Experts of a small language model.
Experts: 80 experts in each of 12 layers, 32 SwiGLU neurons an expert, 8 picks a token.
Below are experts of layer 3 (counted from 0) of a mixture-of-experts language model. Rows are named gate (a neuron's input weights, with its number), up (a neuron's input weights, with its number) and show model dimensions 0-191. Each number is 128 + 32 x the weight over its row's rms, rounded and kept within 0 to 255. Numbers have three digits each.
Before each expert's rows: a language model's description of what the expert responds to. This comes from a sample of Wikipedia text that the model never trained on.

# expert 27
Prepositions, esp. of. Prepositions linking noun phrases, mostly of, also for, to, by, with, and colons after labels like Kingdom: or Revenue:.
gate1:141124117092129128166128113166142179168076164234081157170074135147094139113053141114148137167094104137116111111116135167075075133134111154167143149097115127141145110117113095130118119100140178132170121083089087116095153108140154148130070146120143132133145074129134110099130126124098073186128072145112052161149131127074179105133131084118084085131116132174109130123148094131110135191188107123109094068108128102120164099095162165089161174142130119089178098120159173151169163182174183101159098166117157136123168142178168164051121127145133110208149125090129119120107118202178119138
up1:091148142150113129133165153108132128149154093090139093115157121067155113111128168065140142127161081125071115126193086076119150119124119099106102138133156141115112131166151159111140154152051102123126197116176158113176101081193125122149171137123122112162065140148116172113197148127124130091130165103142174079091152123133142166111113129177179184125153104099148124172108137065135153039064088117166099189134099178149101110160137097193118086163090134148099129142114146120139054067121084123101150091076150101112124137070148112126142158125116144105158129110134165101208181093091146178

# expert 7
Geography and institution nouns. Common nouns and adjectives in descriptive articles on places, species and agencies, e.g. national, water, habitat, area, agency, is.
gate1:175176092093181177100122106087178131128061118121076120120099186138115194141112118130120080169173128172125153138142124100096088100162096143157150171100095081143103159132092164146171144149045109178136155164161097155157128133194084189154168098065134149098152120179175142142124144153176126121080065075134145106077083116112142119105174107063147089133158125103153101169130123141163127102123125137092107102116152122143106053133121119110096130188119109126168174128082115177115135153163170112147070109169120122119120188132176187136156143116114144159199126153129140135156067109116113095
up1:162110093072158222078180166148189134070087170097109119047136121105095110167168100178102113096127175131107106123159079160164130119132114079112151129105157110140095111106171069129160099128082074136124085116093157106100150094110161157084133088161106167136105153111108137134139116158146161116130094121132132178132142121136094144137149125127135103080186076153114135143164182089144104086160124093149121157125117142087153150195152152110097140205125117119132115141089141108107132171169166070129116126097170129068153159101087103164152097086149144164077159183099112173093174138148103221

# expert 13
Sports vocabulary. Sports words and verbs in athlete and team articles, e.g. team, season, League, selected, traded, played, injury.
gate0:133170062155085125138122096114159155139077124090123130190144072129106127149088149158171158103112093148118134113132098158126066172089102189166132119134083139135098138145163169136154112110148125098123136109129177158025160161105119196138115182079167166168172076131168138130144135116161056088160152167128097076092152150130141115106124064155094161087100118170171163170162097117129136082116075155153057093110130178175125105096117133183142097148151104132195153124160126082109124088141151189113084107093166148107128126158122164125073079127172108134137162145193092139107120118114135161
up0:140138178106156151136173118160115124109155127127069144029095142198132159095114116077157058161162132176164173090136134096117110108114116099028092130137165095127139171116123096181114137169117130146143111161152101084191109101170091091093136135178121104127122122090144095127175109141138131162148126108153136158160142107097117146125076173110138099094120103104096080086150187173169153128144136051110191183110124135076079133093107107099163156139122154147090113110083138143161129165122136101167128110112127169141137156080139047179153210130134132117115109184120130157131094104172085082

# expert 44
Name parts after first names. Words following a given name or place word inside proper names: surname starts, months, colors, like Goldsmith, New Mexico, March.
gate1:137163096143165030155117149126123134129144163109043098092087175123129212132155149079138120124168097116140137156175180148162123113120070130123104065098139168061127142128191133141084081185156154190146114113120117110168070133132130159137095089128126180122137158129137068139122161127105187086121109140141180184129132124105091120123133077152110122102145154136080129106126158148136120091123114122138112143152166055105143223168126155112074156148130123123118103132144034138096144124130160145130116106178143114099166161156076115153099088114085144093112130134170066081112084133078120172
up1:086092152152067100121120118143113109095158111098101117206159043161120093130101092159120128143121121112104130144082153102140127096165128142163104176137153093210156121110103096078116121142093145097121182174145158146154145140110072122135131133151128083134139111155142076118114121171169135108139133178110112096113120074110192161105079168084140133102099129105120080106124154173134148190169148111122097138133189174159102076095157181134135170159060142090171052121160189147085171113108095149138143125185103130130099120115156195146134120151076047145173136133187159167080104112157152090

# expert 6
Proper names, countries. Surnames and country or nationality words after first names or prepositions, such as Reagan, United (Nations), American, Vietnam.
gate2:111130128117113085136063142134116099103102121140141128106122127108145139201027187112167173172092157133119072184133143151126097108101108066141163122135147124148112140081166079212097115152095147132117148122141175139177092211131110101158141111131085175187086108135127115135068104137142108118095124172056102149156133065110104097046086123151101118126130129159089088154155136154149102172173120093157131129134130132148106112151112168092103109100097213094122162106111140128111097152180131181175090154190132187097163137159089118155139129171092157138163173087156118124086135125156103147
up2:138142138121173127155085110156069124141116152067162108145126101163182160146095144114115092227058145159129161099134163162137163129070064117118091102129159158165160086101139160133158078157174156144149062137161155136129035111108162102098107132136075110165146132142120137148099095084169103141099090105084106181084117104199102122129067099114160159106132154128048083189110129105101131145153124135091158112136137173106098125102147178151094145096144198157124138123111129124145128138106092103186060173192161174166144148142102137127115140160100147100151141149082113103081149124167123148

# expert 5
Ordinals and quantifier adjectives. Ordinals, numerals and selecting adjectives after a determiner, such as first, last, one, second, other, most, former.
gate4:154103141144132093138165183128178165124125155126119080055068114186148154090153181148135140087131117109126121073119085172136154086106173082145087128118105154076103074103142129132130167099115112194084146162189032133133212075188138124122081114155116090170180138108162134143136141121118159127138174099197161156128147108142101175151127137159085122108184145194127108109143125127177116116129180115156094136085111076111116167172115070118101151079079149102140121130109125099144136143124140096098175127074163086153142109127143141129138124030094163147117100114138124138155093153076145159
up4:124110166086122096161132115103119121070138106163102196093136174113089121135115107169108156163103122125105178137153153146076128124129163182114142151099111106160101113143147117084170158056109177112115142126095109118136165132035138099121104106121123130108108118136172102117133148123189116172145141179087128157139170137150195178076093150080091134148134081090119106148139133138062115146121129197124139135148153113114148145132075121125173142155173187045133111132128131054148134163133025148142113165132079143085084148136116164088105150094103141095053208085090127147156192130145094137

# expert 33
Census demographics prose. Words in census demographic sentences about age and households, such as older, household, every, age, approximately.
gate1:063161117083154119096165118114122109153165070092106153104047115134110216088089138076167101143177171152180117167138098146143089133100178080101191137132203124138083075145144136115141158102082156158177110175144070122122168124141100102138079165130148114107113121118112134148158124121058124139163099130116157098084114135119093198136162094155135091115100156110175112123123130136162151080117143134108107129145108097094167101160153136147163099188221129093141149174086092127107135125158204168169143103134155070181156155092133114092095092135172117090073102117158132099136136123139112107
up1:199085133143101123131152120180159162118091132171151034180131120088199055130161128164096125128113113112112178077168152129120196128163094136166071106121051123126143160116097144148128128143133072162132128044164126143111059082156090136126120159150105095131169128145147165125092175127162170094126132168145118183168109133161158079096120141130114135135166111165074161068132136087086112124149128091158172135123180131128089115155061134128154180094038114130105107109134151119118114149092106082120123168117069153105131088124144105138145131087094122199172110142140142153085125155092127156

# expert 28
Table headers and cells. Table pipes, column-header words and cells in sports and election tables, such as Total, Apps, Distance, Votes, Surface.
gate1:124216114125066093092186178131132112071105144147160159107180198159074165097180159137166100131116099210158179125063132097163082124135126116104153124112111101076084158125166129074136169111142108121140115023133141124142161096105085120133164117177176099104101138167126135130129124151148167064121148122096165130105111063121137124118125104132114105118169142145098097143144124130151098084165121117114060144097092159158145094144148175171112180163139132148146153128140167182144124130128062107067115149117108083083157081113159117097115096093165143072066130128163114122103150086095131165
up1:089124098169141066107137110133131151136132112122146187132239184115124121106118161170198107161059121117168157102081136093147102131114149124062139122128173111144139164139155101097098184071117128106129185058123148135121105126100114160142176109171185083133126112122174180156157067184082119169119170122106115108135170096099128113125135128175129154099070086148170118135156115121130097105191117140155116109074098144154145110138147147149090080127100121123139151113146195091128145109087100130126174098057122105071126063157152095075124073127186104120118120144159131180064138121146137087

# expert 15
Institutions and offices. Nouns naming institutions, political bodies and roles, such as Party, University, County, Mayor, Education, often in infobox labels or election headings.
gate0:111076114120120111144172140133182139118096135113126153177170202219113152098145129103106137117144111182140126156106122151126104085106113165113132141188087096103078133148108128168095085139199151119156096087114127142105205133119148135082115140146101096136083139138159059105092141126152139105129121139096139179160152106140100185091121097106155174094117117078153116136147150092116068118097104143134124120111151228174155171113165100137135245112122132133112102147154182126163131118105078169119144188147183113079097135098105105155181138187099121063160143130165068122124108131168170116
up0:168131160130126166105120137139134153128137142108169089111086109113145071089130149122098109124045083059112180132137142123120117203119120101188171132109152191158146116098170151080115192120120126086165074104154089093157105168113035064171095155134142160109148101129131155132148105143118099092147135105157118077139105120099149137173112201129131114168162143130118231189096131174166151141120115147134170149166143105123121121158134114152124109089077039129073135083098101131113095114152183091111080129163148173103161103179118113078132124081083163136150100134063135128147114138142140136

# expert 31
Time and match details. Time and date words plus small numbers in sports results and infobox fields, e.g. Time, Winning time, Length, Date, before, after.
gate1:131164127170127133145151147124152177092091173118075091139195141148100177141182118114157134147114090143168162153145099081163062116094101133087150107113131106148155179122116070135150108140127152130123051166122102120094107151154075113101182110156154128135135122184167105135142158202141121152196146082185097060144125103160135100102087116124110116053133130152190076145111112128075099136162092103183092137073142131144142100157139135110097104127138115132207104137174143155167112150100135141162087046171135153051141122116092136179109120115142088088119106114099070127096085175186116131
up1:072103118081179118094090121148109072148131079137081155114135139129137133165062114124140139123163116049129121142134163122072122151156154127132148135135038120155132102144136169107122127129190119155098189116110146119166154144157124198112099144072091198094124121147138152123107123115147087121072088171085094179104154145103115141172114181123132117169093062098126152165152104139120192139092118148104193146161161185125094113102103130102182122095140228119148130161176112161124116140145155092113092184125133146138122116111141100120120121164088160171151121098153168154187137029096073158

# expert 34
Abstract common nouns. Topic nouns after articles or possessives in prose, such as stigma, war, control, law, public, price, pipeline.
gate1:096124115144103092136084151119169097112135141140102089132117139122169149113101118157034163128063138071099083151104149127095151077093170103113152154162173109162141096160111131111133134176127113138225147088112109096093166115087092152149085152157162169129122116193102167174162146088143161097101142119162112094103109055129151074126115146157135144176110161101121178191109090147118093074116098126173158150153153137152079116115069161178165110123148093123145137140125100147149157128133131206178170178138169077109163103158158106076156085092123138075168086056103124124136148093145135174
up1:127112082158143124111104163149153137133156136189094093164142111075174113116108157111051170143091115097097101153113178132081192051155163101124110155154161103130136099167114159089170130144108095121163117139117072134115165074139110139135110193103170161113130109198090152178146124153152133097139115145180090100047113071114194077113170116104108172134141125107087194190182097134128126073121081152153124118110138169155065127119081153138136157148188089103132160143137113123148122098121209142162080137123165113053166107087142106163131087094097143129138087100110119168163121132130142137